Weights of a small mixture-of-experts language model, trained from scratch on English Wikipedia: 816 GELU neurons an expert, a variant of Muon for the experts.
Below are experts of layer 5 (counted from 0) of a mixture-of-experts language model. Rows are named up (a neuron's input weights, with its number), down (a neuron's output weights, with its number) and show model dimensions 256-287. Each number is 128 + 24 x the weight over its row's rms, rounded and kept within 0 to 255. Numbers have three digits each.
Before each expert's rows: "mostly gets" lists some tokens that are sent to it at least half of the time; "raises" lists some tokens whose logits its average output raises strongly, later layers aside. This comes from a sample of Wikipedia text that the model never trained on.

# expert 12
mostly gets: "===", "==", "\"", "\n\n", " ==", "===="
raises: "In", "\n\n", "\n", "===S", "As", "==="
up0:162150153100131097122156124117113134154132131100132119134114155146130107157094151141147106107112
down0:119107159159099145093096155140140119133173101153136097120099124125168155158131111111122115163132
up1:121129156147179133167133132162127106113065137085110117122127128159134128152117148134129135080114
down1:122142129133136117117111112108129094131125168104123080142125125089125170129097116133144169159132
up2:103122147138142142120113149127135122119110117098166098121130125066109158141117124108119151131124
down2:147128101116147151109085115160134112087099093114134163122170166105137107127150105147122132156134
up3:137115097137120165109172118122143126122159113130135159102157157136156153128172174121118063144101
down3:155150116131129122150080153089110122109159118139155151110135116112097121137122111127138146127139
up4:158145094102155092134154135130161111174151142114107110072139073132113136135112112087133139088144
down4:114156127116131131084107118126132063131092090070144143152115146139119112153158153103146125085157
up5:177132114108086131126111133149115120104156129093087124106147131129115130120135176082123160085109
down5:078163127117156131114127157121097109138104178141126148163118123160091112159157123170147112119099
up6:148105119140096107136093135117128150130123098108123102158141147130126076133142136126104119134139
down6:175126168119169141107105119082111081169151167080125135100151079093125137108132120108137118124107
up7:112137147141155153147150135142140112095115131163137099099067165107141133116148169120165114142100
down7:092164125141134119126158132106142159182146120093111125100126112135165084113136125099133104164138

# expert 6
mostly gets: " film", " play", " book", " album", " program", " season"
raises: ",", ";", " in", " in the", " and", ", in"
up0:128155106120179165121157136170143174107142154127147106115091140149132117149101129128119112134122
down0:148159179112145109125136120135167141141075165144108138136120070126117145149116100126082121118096
up1:122115086170130112194140152144135096126117105141112117130131146077091158103146140146133101152105
down1:142152140099133138105102131101095111147118157156119139156106127136104143092118128161131072117113
up2:099115182103161150112120092142120119135142165122106131129116090131134118088151105123118146166130
down2:149136149133119140106146139068116120169132196134109134165155149156136122113127131165164095120119
up3:132111104141094094185135139093107152149061120136125117125138154119146160090135127156117101120162
down3:164112067134092144095098080130144110135167111111141135096117136140160137122143104145120118082140
up4:115122134137110108084102193143110147146146162084144161108135140113142119146138085103092106098197
down4:151132154112079129129126182158134141134082182107091135125162160105084092133129117147137131140145
up5:074159135136142099133162131145116157103083089102117132113105150150162124100130115109156124111094
down5:083134159176139143144099105118127132117095132111117153083122110146120138116098144097156149122148
up6:163143139091138154140148122164096134092144101114164094144151157129105096123065149065113147102092
down6:137152146134133157128178128139141120109092151166100114124169143126166099141136138136111161104141
up7:081114138198157119167099134120123093120161086158156101147114109145113094146150103105115140086156
down7:158139156105122125093145102128163102157131147132121095136153153106109117112159115134137116149160

# expert 3
mostly gets: " (age ", "- Born:", "Scientific classification", "- Kingdom: Animalia", "- Born: ", "- In office "
raises: "-", "1", "2", "- The", "0", ","
up0:118162123108109143151113138128122129116146098133125108122125109153177109093119109157101141141111
down0:120157120118177149095137168145072171088116158102122131114094143142140144132119150107115129133146
up1:134131100145104095140126157131082144125163113121162117161103112139133133170145070136149116144142
down1:101092124132158122086130087126107119150122087104102146136109098135107147116177096149099082085162
up2:118121137088084099106159136142133119133144156108166103129122106105118178090167126169087159137149
down2:119126129118117141119100123133140130134107131107133132124152084115116087140137088163094141190148
up3:103142132135074144166101136129116108134102130135147082082104121106098159109078127158096165147066
down3:119116084153173157134137134156120158135148123121066085115134135152102141170126110150124145108109
up4:111164136140103116131159121186139107150128117175144132164157157133125132146128100112162098146137
down4:167148123137134131133103130118126133174165179150143154120143113094156100143106125105100137151146
up5:121163153150078162161115170157119093146128137122152160126170095156139102124141174135071138104161
down5:123160134181123126160116127107117146133175088113139112098152155113160099146130142144124152131123
up6:119123135149113131171145054156166157111136132127138120143131129141109129081144105114113101118105
down6:096142144129168109121094138142132129144134137148176162159121109112136136155136125091115178138133
up7:090131111137164113124113100137108129113167095119154114124113144116137141167125117131116155133107
down7:184167142097100109111052131153132126110165095121118130149096149121121124166109145136082103088131

# expert 5
mostly gets: " / (", " ft ", "°E", "- • Total: ", " m (", " in ("
raises: "us", " in", " to"
up0:113144088149130118108108127123135120150084111136108129141132093081144133115150097136171127155149
down0:132083139153095102164137116108099117166128141129160144154114128169120122129123088127153073124172
up1:104141123142151082114109161128111088126149146125164129140124139108147116125108161145152132048137
down1:127133118137134126128095110135089201111164145120099081167148160111109123117154148135118138143116
up2:124141103148098061145142161137134126143119114111154065115128100146121147109137152122127140132124
down2:109154108150132144151148095114132116149125107137137164152151105130117077123128184102160129132088
up3:149163177119155100146122149121129115140133150142103104148128163154119155131160168101131139143132
down3:098093137133123131130124061154137107148087147126133141209138147115103177117089105155134126173128
up4:135112134119131146169151134121063096129146092100159125126140132088129125111156117149124106082131
down4:113160149153155136110132128124139139116103162134126134163140145108148093150080119117107135100129
up5:151124134139145115145173103141092115089167153134136120170086118168126107112164129124151118160127
down5:152154164079111142118119155123147099132152170106145135153195114156095179137121147121129145136079
up6:103121120123155091137161106144133133125112115093149115101126155119146114091112128120129107159156
down6:120139139136120166129123118106123148159120132116130103149152177125098095158126154069136142181098
up7:147125117101136124110123194125073110117097098118126162169134118153126137147109088135133130086135
down7:161124120173117148105112146118114092140122087168139118143117112144112143096145124141085118126117

# expert 9
mostly gets: " on ", " of ", " and ", " to ", " in ", " In "
raises: "1", "2", "10", "3", "7", "12"
up0:122137088119079119154148118126138147125138114157159152093102135098117172107136169085103141129150
down0:100130146131114131118149137156102083095138103094104131179143109117120171147086111120158161108138
up1:127118147105138112155118093106103139131121192141164124119159104146157171123122156120134123109133
down1:149168148107112122171085089081104131117129146106163155160143135098148099148163135121120153155128
up2:103154136125148104155129168125119110139087106113173137175106128117158113119114123148149162142131
down2:098118103126121110128168171124094137145116105150158170129144092123181141121104118102122118157177
up3:150122131136147128113084126104125077056127136136137147125102128120134153113070119138132129102088
down3:114167150168140145175138133094098147138144116124102107148161099143153135101144155092142137076145
up4:116127121125133118145152154087139136146105160130138114129112175106120139115129128150138143131093
down4:106158100142135107134104116101120126121134158120125104156156140106102136139148128127132186150111
up5:151145134190081123110107143130172173137112111089144158133154087108137133129124094109107141065134
down5:104119152091102155162117125153108115124107122092129130110161144086158117128153105127120145074104
up6:148067093157129122172139168180138103140128093152110118105131135138154122102137100136146150086118
down6:107122135115156149173127139131105145144113116153151164108116120145154091162140122155143107122105
up7:146092128126101109097157089108146146097152142107125121121128136145134136136153143140113094111112
down7:169121142134117136123118145086185147119134116140189151123126142171156135158098117142113108144117

# expert 10
mostly gets: " un", " inter", " en", " ar", " dis", " pre"
raises: "ac", "at", "en", "it", "us", "in"
up0:155144120101140118125159135123136140151140156129139140133146109118099140102168121089158113108159
down0:143114109147117160127090132151125105106169145087121139140154121156131141139133113095137100104168
up1:122130171100129122130119137161151112101115129171156085136119127139133183097137096114171134132157
down1:148140154110114137153124091152097137129108095134140158145161179109125176084139131132129116100110
up2:151076111140136115106133120112165145166139100085091074129137103121143118108126118143115125076166
down2:162101189196113150120098142109126109116113084111165145135135072124167113146172142091135140126114
up3:133201122115145130090118135139093102142104105151129108105120137147165136116135098141100144102129
down3:107140136103152104154120153089112108107115219093123125177120187152137144095139130117077134151174
up4:131143090142088114118141153089129139139134131103143109144127118157126113118171111090185117121089
down4:111123142112144154135135140107150131137166128110122134133103134108103126124160132153141112168132
up5:124139138104095138132104157127113159119141140127129104089155162134132136123121167137121126126110
down5:125143157139136102122118143131130134167149084126137085116118089145115142159118137102140129093121
up6:142122172194134088113167138146148160107153134139117150143143122140100148142116141144126083140122
down6:123121121144136101142091123130123161117137124124125139166099098100139142144128163099096152167159
up7:068097136117113121165079136149172140150071137111126134112101139123098163125119116114146100123110
down7:075155124146098130147122148161106096085079078149106115101155129117108107137111120154110136149116

# expert 11
mostly gets: " f", " w", " b", " c", " the b", " g"
raises: "or", "o", "ass", "in", "ur", "a"
up0:104133144099114096157154124113112101128101108115094130135169120143122145091156120108158130117110
down0:148135118153130116182101149129124129097143168075093063141110133115136142109137116093127130115089
up1:131141124136122083119121185149077134086131164121151110136099148104147065118161146121112089098131
down1:128098091090101146101131125130137123133164190115151132140127121119090102140109143174135134167134
up2:139125122129156130131096109100126120112121145113097117125159097154086127141109120092149092115119
down2:144130127113104124105142117106091174118122144142146123104119077089103135152153147117142144118126
up3:169190124171126083117117132093097110112120096114143166143158111094113111117160163172104112149128
down3:173102146124159082135129141164128136096141193149145098123142092077130115143166117166131143125132
up4:112089149158159120168143130122109122127109116124121119115147120119107101100130153107139130127097
down4:127120081091102108138068149108149173139134088107122126117120141121143144161131120161133126104100
up5:160102131105130102116135125133152113110084093105107168115119092166075171204110115096170129153131
down5:121112111134168148137143131107168124132151213120136129146145120117095131140146104161144118130151
up6:100092144147151175108131137089070152145159159098131114126097145118138132097135123099118170143156
down6:112116140099115089187147109123141171121113134116102110150149141152114099138171128111156123082124
up7:108114191130118141126126118146135113128107110126151125126128104150135135120092144098152125105167
down7:164127145112121128095089161106141095182079136109098136135162109100145065116077101110127127142091

# expert 0
mostly gets: "0", "3", "4", "9", "34", "7"
raises: ".", ",", " |", "\n", "-", " | "
up0:079114123148129127118140111129116145094126098120151123140114130102144112158133115099127131163118
down0:124130155137126115125152125088139107115125114118151124165111123162135138133102132117156153099117
up1:111183106082103139143136083143109081169123095130108101128134102112146139132149094102174138150120
down1:100109099140148118125122133098130085141130093119160111098148099153129092127123075145110138166087
up2:127107139118169113100138130128136105146150072131137124129128126165117151138121170101131132113135
down2:145119090120149056119111114137131132166161184137128118117134140160115142127123162137125140092139
up3:128126134114117120147115148135104145140150124125106163125134110112097126126099124117104156135111
down3:137115119142141152128144162146101121066140150166155112117113127107136112139135166164092102156105
up4:120120097137166172147098078116136160145097132111095141116125112177137112101117172100129184155115
down4:089143119131109151109113152176121137138133111141115153136122118100135126107115155101114156110167
up5:134117120139156131157177093157166111135132135141121121114157095134134119144123100112136154124125
down5:147107102110104114096150115149099115075148158165125099164102107119154154151116134112146181113123
up6:113094120134153144096163176116113167135151074106135144112126129122141121111078137120099126130114
down6:096129149106159138143148112160087105107132170166056148135119103137130115145131099185160135135113
up7:134130128135159108112137091122152122136120151145094142122097139119156138142136140141168087101146
down7:182134113139138079159121099097122073126138147149112126140115114182157083175115097146124143115120

# expert 4
mostly gets: "ized", " right", "ating", " open", "act", "ect"
raises: ",", " and", " in", ";"
up0:158130179113113133120077120151114100187099122109129082156137131153142155107124132124161091129111
down0:072120122101150152112180147127138097105148157126140111120119184159115126095174116142103143138112
up1:107162144141132146123098131128145128144091063132115130147129162081156095162141126171101171124153
down1:131077127172119128132150120131106106106130180084116134139126131145147164142095114115111116092121
up2:112112108155058115110153117135109131119110137127107133126096171126141150139101083103150127117134
down2:156117105156127116148110084125102077137090106140174142119162137130125116162128119117095143114076
up3:101127128125084156109121149101119147139130150124115138101123166123127116137098165143175150099157
down3:152123074148132105146144118097146115129130112107158121116151116145144138156114088137151132106111
up4:069135141131141096150176109159087150079147120148162112114085116148160136097138130122123146112102
down4:146164186112104108182108111084120088136133162138163131125128145147117129057153093111118094110109
up5:129080138151152134093123120149134090126126105134120113106129116157143117129120120149161128143121
down5:139133084148111146114175136132135145088106117150163136158108165133141157142079097120140114101120
up6:145107145137116131154124101167137098182138138103111116146130113154146133154139105126153133140086
down6:128129118170122191139117090118115085129126166128086147137126099070121117103119159173147106126150
up7:126150158148103076146176135160123140087139200107179139109151102099159135115109112084125149155126
down7:101099114114141158152117143126116121088151116138131092181139135133097125135110185133079120164134